Weights of a small mixture-of-experts language model, trained from scratch on English Wikipedia.
Size: 11 layers, width 160, vocabulary 8192, 35.8M parameters.
Training: a variant of SOAP for the experts, 271M tokens, 8277 steps.
Below are experts of layer 6 (counted from 0) of a mixture-of-experts language model. Rows are named gate (a neuron's input weights, with its number), up (a neuron's input weights, with its number) and show model dimensions 0-159. Each number is 128 + 32 x the weight over its row's rms, rounded and kept within 0 to 255. Numbers have three digits each.
Before each expert's rows: "mostly gets" lists some tokens that are sent to it at least half of the time. This comes from a sample of Wikipedia text that the model never trained on.

# expert 28
mostly gets: " Pr", " pr", "j", " Zh", " Kr", " Laur"
gate0:167117155104107119128127119114117119108067123102139129093114102102178168125117149126125093090131140164180119162160093119106087150096172125137112127119109121107131092100137140094102134129150136139060170052115144119118172120192174151127197112161184100144172118130121111064125054103089184109104127055137105081091175178135167116135133136157123075185099023142169078130105108062130102121132145105107113111101097073164134088149098088100119068161160090110100085148070125151150102118154131
up0:163103141144143129123125091132090114050089144154121054155119097166128140113102149116113169154057130126120070189118097125088140147199170139195076151105174097131087182085171105126107201116114135111139130129153194175140069133091129122155150144136175072125204077090152161116127097133110083162071135191149129099153113172129159160127112154162152149149120107052132152141105140136145121105118117178094128135140109112127111121131137121145128065118083126094146125087158184166118172169123072
gate1:140146163048126104101135067166165116116145101153185171069133154150169077137109149122090126137190085149174116113114084147134176139092103161113109114077093145081168155181044133155149054096101095114088209079126124139136064171176158157165095109113149101132140139120157156190135134108113215170155110137061090123166146130098147056146119153135123072149137118099160147155076130187146152137112102131125149123114134104131096117145102073131149106161111140132148114131105144103136113136113134
up1:122115136162173102095138142147109125197084129141178171087115126149119130147091080180117133162147136139164105182106134137114139118182087091130123120128095179166142145149118051110155111101190135118125110126171222157143103158134137140144125126144147136157108069103132128177130156145102162151161127143159171029126121148059164138104183114138136129082162152148107148115137087118105124108142121118141218132067142190112126093123177102109179132218156139089160100111164199156131093098123161
gate2:191098143128152104101103093154110176148171078130139140169138160129146120123163107131120120148140137083082161062152088117129130122110167076101150165096101133119196160104117097125137089099109093130153112068144162149088154191101221133161126075108101097146147103114154123130124184118123091124090182140118146130109113157179197115106115127109142113156120112117064144061105148115040167218144063141136136155152100174121081071122128102089078163095091154140099118115169112128164158132161144
up2:156098162150137160109120117068145094118091155195096117069106121152135114104105150123180099127150182120080159097102150122115107065137157150132069104178102109110127103098091157095091130099179151124176121146151189059146124130127088127160160184117112153076150124130160164152112097140112154150149120140125135039102166114151126141143179096131158170118139064143211117081105092160108169140149118099197128160149140114133131168137142163072141127194097165080115092140109193197089136118161144
gate3:173083142160137173174158078118157198053127136131175161144119157165168070141093193121141079143146131159159111171157098105104134145138123072167150137127100156079136135095163145114091138157143138096107165110140149116099116198135089130139151102126123127137149124117148200103168067161125100077075129151128074106109116139154159109103105165119154164125135135146113076093149116148126144082079076161097130168140180107112092090086137032085143172156110110172046118175091144127115123091144097
up3:115166159152149137155173191149147111116107080057125157083138121128134116141081107133166117140098157166129143164094202115085149172123105122145126097106154137081177127124097120106098141115128150132203119112156151111067108158149096146168109110164146178100104183088110127082124106112156127116104169129136117068125142163093166159053130136073090140136189220118149090107125108144119116141165068178153093126113135096151140077116161124079069177155094165093138095102114162121175158145215136
gate4:105155183110145132175115162149148140096167090077175108140076142093130130113181125040139129158117113083169096107135135115152143167121124081167195152217186105104174168166127110128122148141158109101093104146123156134162124148164100161110137147125152114097141136116123105114164120094167174172151162057129136085092170107070139164145174211142082148117149107128097096164113163092158156118105151094186149191112122176108158139151101117128137128124114177214138154145170124118164178095137160
up4:104103068171112118184163140119124160099097083110125110116114114080185090163107121131110182118101172129156166151154129145130113153119088093124063147154143170052118156124158148157172142129164148140152138156130062144127088120083193135160121130142104142178179170142144122138192160162213102112097187122149120174134129139137096099102151225171160104172153127114121140083154124124115178092128203112135196062157122126142158110075124139134115148083147116125105122164134142085154138134128058
gate5:164179171116136088101152116152150105155177098158133180113110139166194140062144131139158073162112074143126248094147111140156141162093155123123164158131074082156089072146151105139152179127120187136132129099099155115097137088128129169150109084131137103129094143115097139124153100110128151185140180149162146140151126130132159160110187121122083096158094152093150094111142160064158099101133100166104121145072097098115130126121119150174143101087140098174096185208069129145124151058141162
up5:199160112166144048132121129122117114129148114161137104124107098105167089094163103146146083089079107184134155041113171174122072182184125155162083208122136096111115115106111152150088174150151119089112175165071110160160158072114141187128172118174113145109132171122137115166116169123121080178122141114106085082135112137136106148135129115148104124135106123145087097097104154138187150152124158217162089132102137130101115182145060137080150089135159096133071130123150088150109132174115144
gate6:198186139062092102124152113130148143086139120105111104110166184113177175084080133094136112081071097139123119105090123117068149165110144101162111045085112150128182203147109108158158124160085125160148169139133155182151109122154147138128187125116146157141128082173202160124163116156126149075120140115177127074146116106117150113108116101110101101149116090116119139094088138056092148121129134153186160142173132105106132154065161156151069097153171155103136084158112165150099096132065153
up6:124113111146089129162140119129078163088179147155160114115137205145037109167084133127155143163140147140135136163062068141187141085096121096140108129134111172212153167141121112103119118148144163179141159161102123080106095107142116145135137177170166165110110100184135117142156178202067139126144068182113167123133118073132135121163137129105090157070120091098106074207161111088129125123124118157153194167112089163104076100143151138111080130154090131120113093162121145170138106090132143
gate7:128146153126132124109130104152116143129121134123205193195119128128106085157135123156078137151155149166124084099145055184116146081151096125115129155147161092148138139138081207121085171124170122142162079149187126136113111136153125137053142107160090143146160103122123126102097154085133143170193152130115135125130102162099132116107111098146172183178106053142116106179150111119128116148096077145181018121095156111126123144119144092166120164115102163140096152131069112216123193139104082
up7:165139155109164130102153124161138172124067104154119142103125164157072135031075132130114079047133158149079088140156131098140141133117207143151101184163087153126160155138121107117110079152097164168138131186097095113099135127162175155108120116108160144108092091110151190177110152145106072146123152162148135093092145093097101165102106079123171104164189150144138075125121053129113130098111143125130139084135154105154181147125128110125165114111135060044172146096132097120078125085099162
gate8:139130131125145168099106084133106171152117158182118121080121102070130117140117138080150176123135061078142168128145109157120141138169170092184124096174118129118142116122106082167121096104070095156037123103190125086175173176097131140105158128127102173125131146095071103163174140118147090160100109147094148181122147177106139094130105187184113154132155140166147095146086140171175147193144144145174146132147094136165185102116163114119137108137098143096125147172126132186128096212075191
up8:156123153153106160091117077128118149090100153106075098067100102049193120189147113129149126174121115111101115139106106092183119154063166137194122162125128129080123098141101084197116182123100094131080184175197153079100127092133109149115140128122137187114166123091123162139165109088130124174134114137146118080143062134139139126182113154103127117144180202107167171084114153107136130114106093127113148123109087115113106068123148145128121073181132135137157160155109084169088167202132125
gate9:080152027156110136133121119164100099099150166139105108148088113087166137156129079109185078153156107090133090147165074137122152125115134165172123177144150141086158165179119130096151118089118081109098138169108150154121146100183116166127150097158087090150127110152059158195156115113100144185113165113117074087110148151203167061157122105128121069135113089063070142150110150140203126077171138116094158106096143124153138160134122157104122098094096137109062121104096117149113158084126112
up9:156116128087146075122165080120178052103147137151106188144096088074125071143175167128168118114115175129142175178121116077111129044118089137166182088135067122162149142129128089164201076171146172075109112158124126166106136175148117153123096134116133123145152127117135054145143131105153107141130103152133151112104158179122116166084127113162115150146102139112113155159165159151187098165124112152131121108078116161122106184154150125150127201178089169085175053167123087169137110140130120
gate10:177123141133093153079088151148151132101147100153125115108128182072133182107091105108083172149182135106042139131073122142167139176178077155082130118101073134143089115119157139099071094081102132104150119131091085181118160162207111124158085129090126087169068104123147127093135120162066103090055105080121129117104132134146078106120075099138089152140125108119133105122136088160121140146119129121169134121119132121093135136111193059082082123132091065186054126128150124115105130123147089
up10:146103130102078136149161171138085194124144111078113136145129116104149139205143149126131108169066158100199088133119141114108145122145179094098180140105107153075172115153106126119124186117102152129169078127152115063122142139092156108090137098129072107134172195119159072168111136109099139216127107117105134121102154086100120149045145176140145112100170151100092115087076115087171095122135126140107146170095120162114121092190168135123067144088139135122073143132092101112099080097109199
gate11:092115123175164170114119117162129134102132088134150130143124163082091127072182115088133091175145147135132210124117100176096128129143156120112138101156091130102135119141161168141110180066127145142187132117122171134096089153125185213173116122152121154169094118083100188115174071101119107173152123083172129132119076212081142143120160103070143106096135143122112150088122131112102127107173124138139150151093162070150098074126099050096094154071150144127182141149067179104125161127168147
up11:134126178115136112170091084144102111113189060183134162099127100159222138123120100113137139144106126111163107126147050133143133117164109119153095138152114191049125149149137133089143147084132150116145130116126160216131120152119057066178188133125166133165136110110106134109085113120122143073164137159140129127074185097175129072098191107139142162140118102132113163119198168090107145172138109090160143169164144150115137098134132122085143124097121139166065086091131195142118152135112193
gate12:164135151033120114135225119170079188174162132116103181096088131124115169113132158081167111136184105089119127166151076104128126134110109129118114098079153127154091134118108105049146152113096111160156177137104140118119135165080190204149124103141127105106088117166139118141063154122081144078098128141159090130102174188133123115084116129104130122096140054157155140160131094058098133117121118094131121119111104155173146142074165100134163112143214119110112122155106120057141134131093126
up12:128097077120149162110079112124160128194122115111157129135175154065160150104109174105151091172088148087163154121255139158133074151127083133070120166145154140139127152055071093118113114117139171143083105108119182141114108137116114166179118157114109144131117030111123089101097164103101118110094146129157119127088134150117140122173111086129128135085136110139110142074153176134151136143117119034151113116149175143174169110104164162151127152118199128151143138170119122158110098084146066
gate13:193157158102133140127149061150169115115116158142122131103116065093110112117123127146118130146133113077139126201115126158138124172160083049096146120090134148093132112124067095135146083093123106181159168169135098097097139129156078103162147021080067085122086137111132111161151119110095107181132104078183107153153105159133111117153173124134139157174152110186146094078112046091135118128154114163209140098125144123152148135081127144135094170127122109110150039137149134136097092139124080
up13:101104183095116118129125169133192160146135147074159145104103137157072155145115100147144067103116201099155135121149104139169129102140094100063100158143141144079152177156126174100161156064166169165125068145123115166071156133145077111071163158128147165101121108102152142173126104151148077120122125130208147121094166135075138109145124113049076142099151095070175120137171148177133078120163150156175126164162153096083148108221129093131112105141094107149131136090151095100135118123143144
gate14:128145166116113124117157038143168159133139149153136124158143132064142155117119153210121152128164110120150144149123118124123104155147158091145086123127131069166123134122132092059160069175124139154128136121197179137134154181083161136093140073097187114093118087116087182111122125107112179085124111110134144189123073092199211150178110117074148091133150063123126129127097077127086133089147128144170161164130143147084136145098203061115162096134118131151136121176119096173139146115153156
up14:097124109102149136147178130109113105099112161128099096161128108087131096129092072127154094107053096104096163136123110095157182094122104168054097120062113148177119100127124122096167102079060097127177121100103072138197103120117156124117169126118115101130117183144100085145104169129084094088149131239122196117123116144113147156131171108133113093158153127087219140118185115100106075117124124137094153120124140105147090154090116219103134142115178122172142139153127113132191147123125105
gate15:175109130120166094172149122140094115146095089109154123080109105171100145161165125140132150111135164105164115120107151095158143139180196105118118133196113115170119094127171125154176140159092111137055119140206089115181165150101095175130119100128093145178141116154147072132142118141072172187126132210152122121096135165138134132065121166122118134161187152128100155041063113142148177122212166107184128117126129157183133145081112109144069175161143178129121126128154111102113102167119126
up15:116127118166089153167159164113096165110154114112084175137183117146107097114068129123137164151133087116151167133162122104130139147114128142139076066126145120086140124124149167077112143137138089047165107128110141113137140115090131162070097172121121168140066106112096100104134156093137148119106178143081152119118183096114182074103209168154130121114195048204135122133075126035175146183120186190122103117105103142118132135127158093175115139116116102143150156129086169170110153157159098
gate16:094128091195101165162093143191149086135128139139125066130078129140147141141122165116076068171114098142179131111201107133120127130151114116182130145105072209100123108122134054104115130090137127182092088165121150118113095140093136109188067127164122130162120157146163128125094124069101162180186069101170112142154134095152158145107094122115074124132116127121103107114103129100083164139109078106150179165120136116176093085141086158084109108142139111200095109160155148080135121123039117
up16:102051109095125156122144134111111128156081121148153063187114147116170117146153079103130105121122152104107124128085098152129213176202137125127144187129132095139160101092102133152071170137129148123102117130177115154084120108111089112082141165119123163127128130128110143112085094100171132130147189129133150156104122145187126160200094070113075158109072075110162043099145115147114145168142104101086143181170102070150145054112086132126145151082146119089144171094200143093121119161127157
gate17:155192121112121089102158146166180043108116046140082154129110120166132103157097168090125120086145140171137113122087198134094102177166165147164158138156132160164143133111135154140141170181106069084079157131107153077122075114194146120120167078116152125178154125148103116186181130139171169152150162125146115183100133184156179183122075124107156116147122114146146135076160113102136104122108156106158121175144172135104154094114120083137154167073123112175056136104088127143167116115108115
up17:087155132112151130137159155076121132133115149104128140147170160068112147144101100128090122131156113060034040170105131113134120112083162123088102094140155147128110094075136148133124119139156186103177126053132106116154122116112165173121204087143116108107169113138133115082120092106133098146109073096076143119126088110081105087120119104206080151096136093102145132137119136119106061196141061168140167042144138137117131142186111116161165124143086070138124130120121104168151169128185123
gate18:107172094140157145108148159084149077132104112148159131116137152117122140130085144086088115101134128095151127162125104058144176131163148138139136154134153103072116068111099115119134113120136160129095144116099087149137111177193178126146043137151123104172179110123075120113150104116149155171186182145077126082116066182180138134152189117091087104136099086170114095084099136155106161137115091181177121161090133163088107126074104061193186149131117133187112076163156165119106082126123083
up18:113135146096114134137141118184120129159113100122151146128120121149146108169145138172153139185142154115084143109133099121139094145114111138136201104160146146176085146126086132090184054137141151117179135125180182099118144113085075175111172170093170169149160107094094150067074197073188144119077171204119105137138057142133154138100102151152107146128128109136158159110108168147149233147142087148151145089104163126097120073100087124069125131102130139096080125106178117136155158101075154
gate19:096174138132132154118115138111109145147137157163176152108119138158161183080140130161135072175088091175113115148105083155102117113111045192171143187113153092102163059151141121182144147083191111098119108130173148181176118149178135141137123114127090118115134120129100144072149095161143107121165127153171149095130097148155103108155186151123091122069134105152071078163132122130169138164115142180120119089134177142095080041094106119112116184121124193157124108191100084122157102121180099
up19:103096117135169160143123131137106087138163180080141156157159125168105148159096115084114130086168128034107105115136085124118094092135120115189113114065146126147148148068106120132121144145146183141188116113180165095187157156104158086101114104129108164097099097206050119177109114089169092093126129141112136160121154152096077116116077135173094173088162102134124134108140145169154166186130150111121085121143150062164123164104099060132140199110098137122141081133092109076135109171080120
gate20:143066079188128161150111126120125128058138163128125141168067146139140111152174130056163133115111128126209110145127119146103099200105192134154127207133142068076138126116134145109159117157076165094119076197144110127107134182191103147107128104135108108079130129121114149116098097148097139083058206122145142165129147172144194171154143140108174145157074144126089144107128138127156101095137126096137092157180153151187072135153140088114164064116148130134116129129120139137106084091126161
up20:121135104113103123132097158140147093085155140147160174100140127116111177088110170105183169135098083192092120124083161142091127151107156132106110076201144115148053097150208099083179164181137058150085130179152137140171112132078116102085072108125142156170146112158151165134166106180138198086065132112125154184121122147148168080145134175144088093095169139089142148123164148154159085131125139126103110152146143104122123134114150080130136046167164129128119189114118112091171123097129101
gate21:177128064124121064117144197158147095142129122148095153140123159157105135139141136083140140092130094145133132150165124141134079163141196118163126157181122129109054109175127139164143105133036132125154130145155167159120126170196040075146092103194114065138084123155122187174118073135115155122093090184177143129098106109139217112155086139107121132116141122144108133151103131111111118117112154155149132146178148157098156149079120110107125112157140110188153168162112211103105106107131083
up21:141140089094088123176101187185106131114137125113127118142165204104106169120120147096130063042161110074144189166149099058092117248117146124111104206136169151102105069091097111159068178128085087109140158125096131135193125148126072107100165112149128108129097143154154149165146129104114122056112134127142142117071132108142116130189124144155128157109099163117153150168118121074188140101107154102159160100126172161141113140126128080112165107080113139136117126132093135123102143125132115
gate22:127112114107124070142199139127160210087114133159138161148189147138175188066107163086098198152112080116136118184113114177100057171173140073080099105107124099128126105137080103140096096151152136128148110116090147158097148124101132151124093165119090137104141080111122099162166133150145147137142129090114150108070122097162179105085130194122121188085104052130147107088072129130151102128072114096144117153164132123091074197167124151122118120178126174139124116190100113098141113108154138
up22:120143118193207129096143128149118184139126110112119103145141150186082109166087091121092124107146114198124181092206099147134119146180131108140130076111130079140149134111177151164129185132129093154088147118122121124150162187104084158152139148105093155189067111119154094173131085122195110155107068119143111126128091130145107106119133154141109139139187171167155098215119052164095091151120079164116164064161110144139138121159088094179120132148115125106148145105102105125050115145134097
gate23:113099202142183073133133063134187153089143097145150149104134091118139120099150135125126117166118087164111102195143094066149176175103143153143095109130163083107112132104140136116098152149130092142105125120107076159122135160139103109173065066110161109146081133104135161184130152105149164158200156185156137144143087149081161149119109167077142110151066141090138128139127153124149102116184171145085141122156135074125100146075135103138160120114141134132150114217093199138170126194201113
up23:081138109105104151204175122122083133171127103110084168112140115113109184110082117087202112111136170202163125127113129154125104158118144194080123117183116164075160153119136089123140112068120089137169131115152132193183077125164101138142150200114085106111090133125084091091150126133161193115163130198091138065073136191163121117100173169133089124106167130093123148146099137092143164127132149132112107148100144157127087111104103134147115167093150175073184084131104105113162097132157125
gate24:174184124146133073165157127127169090093165116147135147099101131120112125169161174165100160172182134110157106122157088144123096099112131122103101173150172163155157149100091160071122157128073162117132123119126165135072195149123115129130091134126085078185141087111138107100125151117083192124122097168137135169140148147165171136118088131188107132127148151097097134051152111146156121161146103199158180167069145116147086154140216055107100113096192126129158126112191159069119150146101145
up24:130158131146114188184127147150090087123106148185065148138140140120123106118130111100137116073105132121153152111108153113137165096156131082144128116113144139112129157099148076093122209058078108134117164118143112117080132108211121127130144158083104154196150160069153156225087099135137150175157110178078105160128146123130101138104146105100095112178072097039147151118088177152088109101146104144124104094117148138146170146074125132143188152145063105100147172124123120091094188111081131
gate25:114148079184158080141100110139135170169147114179125114149126132154092163029156146151111132173103151150059171064152118102046105136110134152140092164121142054100126096162103130144120179115101069144151160134137110105074127117053126114104089134121120127137089171179142215109123091142136084138081112143174137168096083075156163145123156129142054125141148120115126119146092148123142080126147133139116173123108075146176126182117156134171110092151118137145084079158097177117132126080156146
up25:187139117109167108125117073160111080122134094175093141073148108168082142138083136126165111153143076147094127045106126103164140121118122094122109137179163158119174188149123156065091145014100152105093116125112197104110133120154115113059102137121109139115130128187141136110118193149084133129163111166163149158098155103084137099121182106115185093123140159119113172118163159131168122099212141160127119102161079096172170104169129132138129140119165150176072146095100155100153121111107161
gate26:128098116132090102158147172135137122153094167120115151074125167150169107091175127070158081159108075129094134143069141103102149139137100173109125122114096140091084132119091083116130152151116106164145129146174145147104110103205075128166105117133175130139172137110135126196245109099102187173120152215159110118149129117141150130101156115111135097164119134067065121115160127134167076145139099139140112097104106150093115115116162097192119091165095133165136107184085077144104127175208157
up26:155185117090172101138094130131156140121103136164142132118116075141107144152111119182175114112152131139120112149103114114141102092128160165139166105059129152213094136120160162143058154082127075124136142120143055130157094120069130161087156097156084155065162130163169112140095093101103064094160130146151129126129128149129117163152110134087081086167155123192162131083164164173127118186177079182148088122174125133105158127106172194108119113148142179095134131140161148202139146067065141
gate27:126138163159156119131162202171166127091086114094142172090055119136163107144059142112080149159089117138147130193111147176175146151110128138164178107103131131103064139122145075132073119114079071146083094125146150120111114099128077135128122159045151127158125129107151136098166114177149138102107125168094125125147108102077103177070096083123127097117154145102070144108147109074153104087135154141162190128178113102159173131107144101136116126127149175140110084182109158160195109130075199
up27:129097093163118122095172103160103144099167126133128141106080157105151094145200101132085139096168076114107114114106117100105165193099157088173139150122135108089103154073112102079127149181158122125105167153121145160155098127141059128123115132151106069117126123077124132106157114144131075096087113137109176131169092189164084173095178133143142093134137129108064135167147207089095156122118143135114062199170133147123188158147087143059177122124119137130113212111186125096121106069100124
gate28:213115077149150121130097096125166104112143169134200153110149123114136158089109156112112112127121106127192179141082122115176179109048117130136114122149108077066143125117137166138140132154134111130097127141165074132202146153115117141183113111106081087170084185050129102161089156091063095163126120087090091098101124119135130160087148173175146153109093121109093167122101108115134066075160162128145134175184093095091133106158153154099108086168164173126097167131138146063168135133127138
up28:123175157166121144168118133161138127160138156130149191121217143138132112068095145092170080106145081153120146121157175115103087095087136208165088136126146099126170130088130111138135175107087043125142150166138122141173166157136175144157090163085170049143125152125110176136107157171131093151120117046082127155127104122149112124135086126136077155139149153104144169128134129069129147120066091077095121123121130090178106185107106117083105122139151135098149175126114112174173154083171065
gate29:162121161175068066152136097157128115187152147093097168152092167114186164104118100093104110121160100103148151094139106139124129107162066129190119110139078100100091121157168112151078150150139142188183136114120120130113092142120139079146135111093135133153129132194141134136147101122139142148130205106146149155085145172139124157074140156105074099125123059089151145114115110106102137168141142167182047109130113168100176121170191151126093087190117118119119184153092152137080037180152141
up29:087177095081212145117178187060147134139121138098169068162123093122151102130098152126146154154080158114110123116135149128116138142131124169173230100191136175065179076134149143083153102118101095093151130163122145117150164112113131130172112115103119126082162067171096067139133112145111115131134166100093134148148120166145089125095169114169143149137135116124186093135163192101125153133142155139103055150131154099076060129116095171067110178120139106143098150153176127106147131182117117
gate30:144138147148126150110123106087156161141136171083119200115160095088102074146124098116083116132165112127121169137087085062137213132156095121123130093159176082101145106120107108176115149101101159102177075172132085204109106126105108116127138105150134080205134129091104089173133088153112099166104101120128103168129122124126127122124126172150112152160073082139166094095070094164120130159072057154120112112153076185137143118139179189115109067107105151092129182092110150130095163156183154
up30:131080163155096134152120141143094131129095103156181139171139157146111138190117094109125132084147111111094161145111085172095149166115093108152086114124179182118092128104164099109134102127148145061149148153098107187141101121118098118083162138136122132133143123084157079116107151137050079108152121174136060069162114153086115079174099143148176107162073080117145100118134159086120107123131099107152120106131070120140177201112080199149070088129154118056068143134078087119051148135121110
gate31:169114116126098127108141177147117163108159088133166164107093140129120121144153139110165140026220116156119164198082073122130137112191175097119100126096127113074054151098131060092168120111143162114147082110060144127161111149126137133130155098094165049174121176126120177106170079177121091148108095138087120079143134145126129130107163149127174113108130074142124120137102104065143150084155167171142126124137140165100133122132082137127156096140126125119120144138089128150124073108183218
up31:134129104136176095141112213041107116138151120128171149116134140116092078143150070094121108150210114160156092083174185135153086051143107103129152107178152126114123129142128136093185162070140136127125180098146094101098111129119128149155203090109091138109229123103109107135133111135117126169182109121110143097148102065129109148067104143129127098146069110136128158187102142167106175136138112175112078115120139127087118113175130138128084113163195141115154131194138140162160158088150137
gate32:211159163121078167067101098151205075102094148126133157117132080072057120144108154138118119117097167105122177164090174205107078158118044100126140120151126086091137113144187142134128133151142153165149116105104102111140110152113059180119169121125130175073133149088098139178131160151102076111115189077075182121121184152114115116161162117118124073163127109133084161148089079116132115106133102141158106119126160100126162068118080143127110109145124134161148105150144140130167127108160082
up32:158138107140127099150166084176154170146111183097085151088124105153169078139160145033134156131133150080071125119106114137129044106183079083097115184173106200086137096158106138173171087119142129155097097103167159155110065115119138150122171168061169145112125150163145131117120108100120095136127182110106123100156147068091123155070140136134195146191173161130144100110137119158115126171107119151117143112093113131108093153123175159102130155164126128132092120116086144085096167116050152
gate33:168119127153138124175152144082104118135119158097133098145099133089188031096152073088156071126106134125129155104098091175097072117090099172155134098142146135080108158176157144149139102131081123098115174097140183098127100184118112101135166120105146157156077163143103122150035067133093117145105131114152072072119102084158188109175102102123152130119102117119033144144129072099135108158137098135136119134142140148135116064135112163085090093153186164146127159191118106147181110129129101
up33:147131092160135100099106153101114156065162075156175140147149147135142129143121113076065166135108140163126044113067135116076173157119193116114119106100121113152120140102098128107170152075155124130120156119092107109149137114166170077139136126166111046088116150151075059101134165141136087084158122138097144143111099096203087131125127160147111134129146137152148084107097181157124126104109108099126078128090167089094170129130115099137145147052077049161121111203125104137047096151110106
gate34:141125120126132162166094081151157143126143162132134159144076112189126125122117116132134206128164114189128194074110141141150180146141099158069146160104116115109116166114098146081169166093081099136163161133140134153184174132140133111093129112077123093148115102142157037056111115135120167133143111154104114144067138077092063115057166125101131086192095128105121123108072087115145084191120176113148150185135141175152177093143149123134134129108083156167109166101206133098152110124092124
up34:149113135117114154162106153135151079105121156063127106146182125106097141124146143142130099141168176159118133075138111118189209099076112105120079124087150128153126160159130135171141106124125134103095146150158139112200104173133180105131170143141236076128204182150220059063109124130118086118107125168118126180158118122143101121144119159138110091160092110089160107142098066099143180126100123140144123077143149151087132113120121078199151121150118119138145131132125091110203137079146109
gate35:159187145130099069107193137173125105146111107145153131130103106151122183119135072165067146127093101151114204144163113111095174152156150144157114112186105064110169127154141092094158150106162131137118122176137075162133111115147148126168102076126167119174084164107130146100172117140126110113093132125162107066155110200171196091118070140147134116171131147084123093134090143148139093182169086183158120137143097126110098065112160091119067106160106131084060150146115143109145052135145162
up35:115115092103134136155107138152143148153138095160120151156107132142197182130120139081150148140129150133133131173054116139136148121147071069126136153110047122146161145122129166060123128131155123109154155149072128105144118152129204111112165121155116116129152126143131122140086204170076060168187113133140112151119176135094164123199144152048162139050094060145101123149205103148135114142176145094133149130138160122190108089078121178114147085135158073152166106135153132165154117147132191
gate36:155170145164166145136167180140097167099108209110151103176123143146083076126115117131104100163117170081064122087127101053149108146081134146157141170149097140105063115114152131112138143050132115091139139081136109133092130136094163108155054098080128169096108145161088072168129132175111068195108129090154123138110142130134097107202110128142116114116107148098094120134141115140136141189176151079179089070163173151223126092129125128117101132158096124093142100150120112172161119137102121
up36:148145107192167127107131123133102149138158186148187082196172139120132101210113087108110132159138130172108139163137115102146100166125079159163135108151105080024095099158096176154163140128157146143148151153111129159164132169035110168087168159107146130085113157139116083112127130110089077131091130099110059129097162094097179090146117128110151092140127138110183162148147138156158083117119156172111097129132161126146041114117101138087109106187124076132100174164164144144114163107154093
gate37:119076096102113085106091127126159126097091119145118181103104167136184109068112172117102145132109116112163117139127102126100104179152186083123046205109155055140125114121141131126135140082114148172109104139118161132172089121191129167174165104096152106147131106155135113125128130161114115159085149155106140116079132151153177122061083186144125102065111105099121215136116108047157095109129087136107060091167166177123157116095151095127118132147117135146096170086147072101128101107123057
up37:134144146133175095082137118098110084140156104139116144120094143172126175197090130133175196123100142090191129147132116140159166152170163095138126137077140123187121118165123132128117128139135088118144117083074096108176173135117115127168154135177102144140153162106174133143104095065158057096092125090123175217111114141168121111103156168147173125116158029135191141081162135111112188144141158099156138091173151092134113145112127127118149143110185097125157134125088118111076177105109221
gate38:144152170110107180141142136133092113120126127074122149100074137085184108130155090106112110172143178110200084150079127190106142127169135088125130153046146078096114171135147114090182136144172117143083114099079129132175108164078080164086158078112154185145127094126091159123130070140075113121194155123097119160142146169084201101149148131149131086102155097088140135148091131163151162143165151159135105094121180098178156114130119128112150174132058169182087098124126097103157166125156130
up38:168142116139106142150108063126090174125132093124111124083110149143167170138082158151107183157131073138072187081099177155156158146109135163119141123109103144147172129171104068140128110118148077144113194142079132099089170176197127126072188102117159092132104096130155100126106135155160134145186154117104121143105155111115097114173081135139083082097125093166082126146143113206072186139128091120140123156060085147153141145106095114144138159142160092089169077162118057169099166161135149
gate39:122117133143173069133138136137142134086144189109067159170083106160112158144081115101166136123184143146138119178106062128060088170111095077143123087141141165108123117131107121121105139076122070156096100080159123122114157141105153172154156121181099160157115116140059117122110121142122129100120106109101095124160118104144184137077077142098106133129143079104145182130086078096079145115205134095200115215160121141154117130123169038146160136150098100122130144081154146131120046144093116
up39:069155083083116142157129116109142097140141108156127118128085087146111140113153143082094149165077109151106058170100175117099179157085123133119090121129121089158090114210143176126147136137129167160146109121060139091176093163145109127136164115171150129079193123103142124110134100159160100156141131098179177093118093059101099116087175144144130105046125040103130155137162154089144135136126151134128126143081139216153125112081203142173147152148112150132134101181111117169151097151166087
gate40:148094186145102113114126079073109078110124105118090123108060099147167087106116127085087172154113096132135085164066158133172103125083140080161185106150120139097158103148133070140098147156134155167106140129099123204115098152140109137137123108181203093165107131075090130116136121143215098119126135098133125119167132166122136117106152147107150121122092073135070090107128103100097077117093072161136135195145084139150153082169127111179098123092128189106207117117125069081132109083103127
up40:180199107100137145131161173152123086107135102134071055072131137111166155129103231105143090151140149056179117161108127081132158094089127163143111129147108116079077108158171103118112110106090130075118122145142117139069085142128156118118151167094102144112149171122102103133085123136081108173109123160126119153108098116132147136129085145127126066091177094096085216090174101115118145167179151137131095128136149145134120132077137153115089185135188175141076101140118145119170183177166163
gate41:176111112150077115164136104134138110130134177201120121122106125141150102080075117123128119087123140132124082235133116124135143151134138065110093147133145186157121129089089142131125143085165138112151160137105118098116175161176072126114125050120159121103158112175157145110142117192100139127131161131164152139134175109092144099109107134203116094066117089057059158085165114127172139088106121124143164128116130123186157161152228117113157048129169136138123169133206147106117135106124109
up41:074069137116115132122127097089165145186089169114106082109179136076126093136086154102154181131130174099052128076098108111090073137079174097116137103175147127097109116131113130120105108179106074104083105140073107123129219120112124155174160153144121129192068168076132106130117142127147128120074119173098080129128184112091155153152082129164126112202166156136188130172097119085143056118149160117140144125168108087156135132136102132138095152172128136110133134118134077197134094133125100
gate42:118141166142068170118153150148129153171119157148106195141110083120083098112162093122060127067176139106090101195143123209169152076101092142144135189131113104157140100078143089128094133168091151132084128087158126090143113099148135126129140131144159133103115088103111086148113134190132130101092162125109169194071097187138079137144121162162158133094162079159059137163139108130095112202121118110210149070114120185124118120148072070104140151152129163129111086146130146120093115133145137
up42:189077156134150190140143171176146104107126156084083209123156147103147112111161107124136138140143144142180120144110093106132045199117145160109152117125058143121129125111119138097093127094184135133160133167093094104126111121115168124134072122129105155130139158112100059146104158127127101112109065144066150077136121148109155147162121160172142102135094201178186081136172118167147079073076107108081117127149098085172158186131139096086093161112098124153093177081143117156098124126067113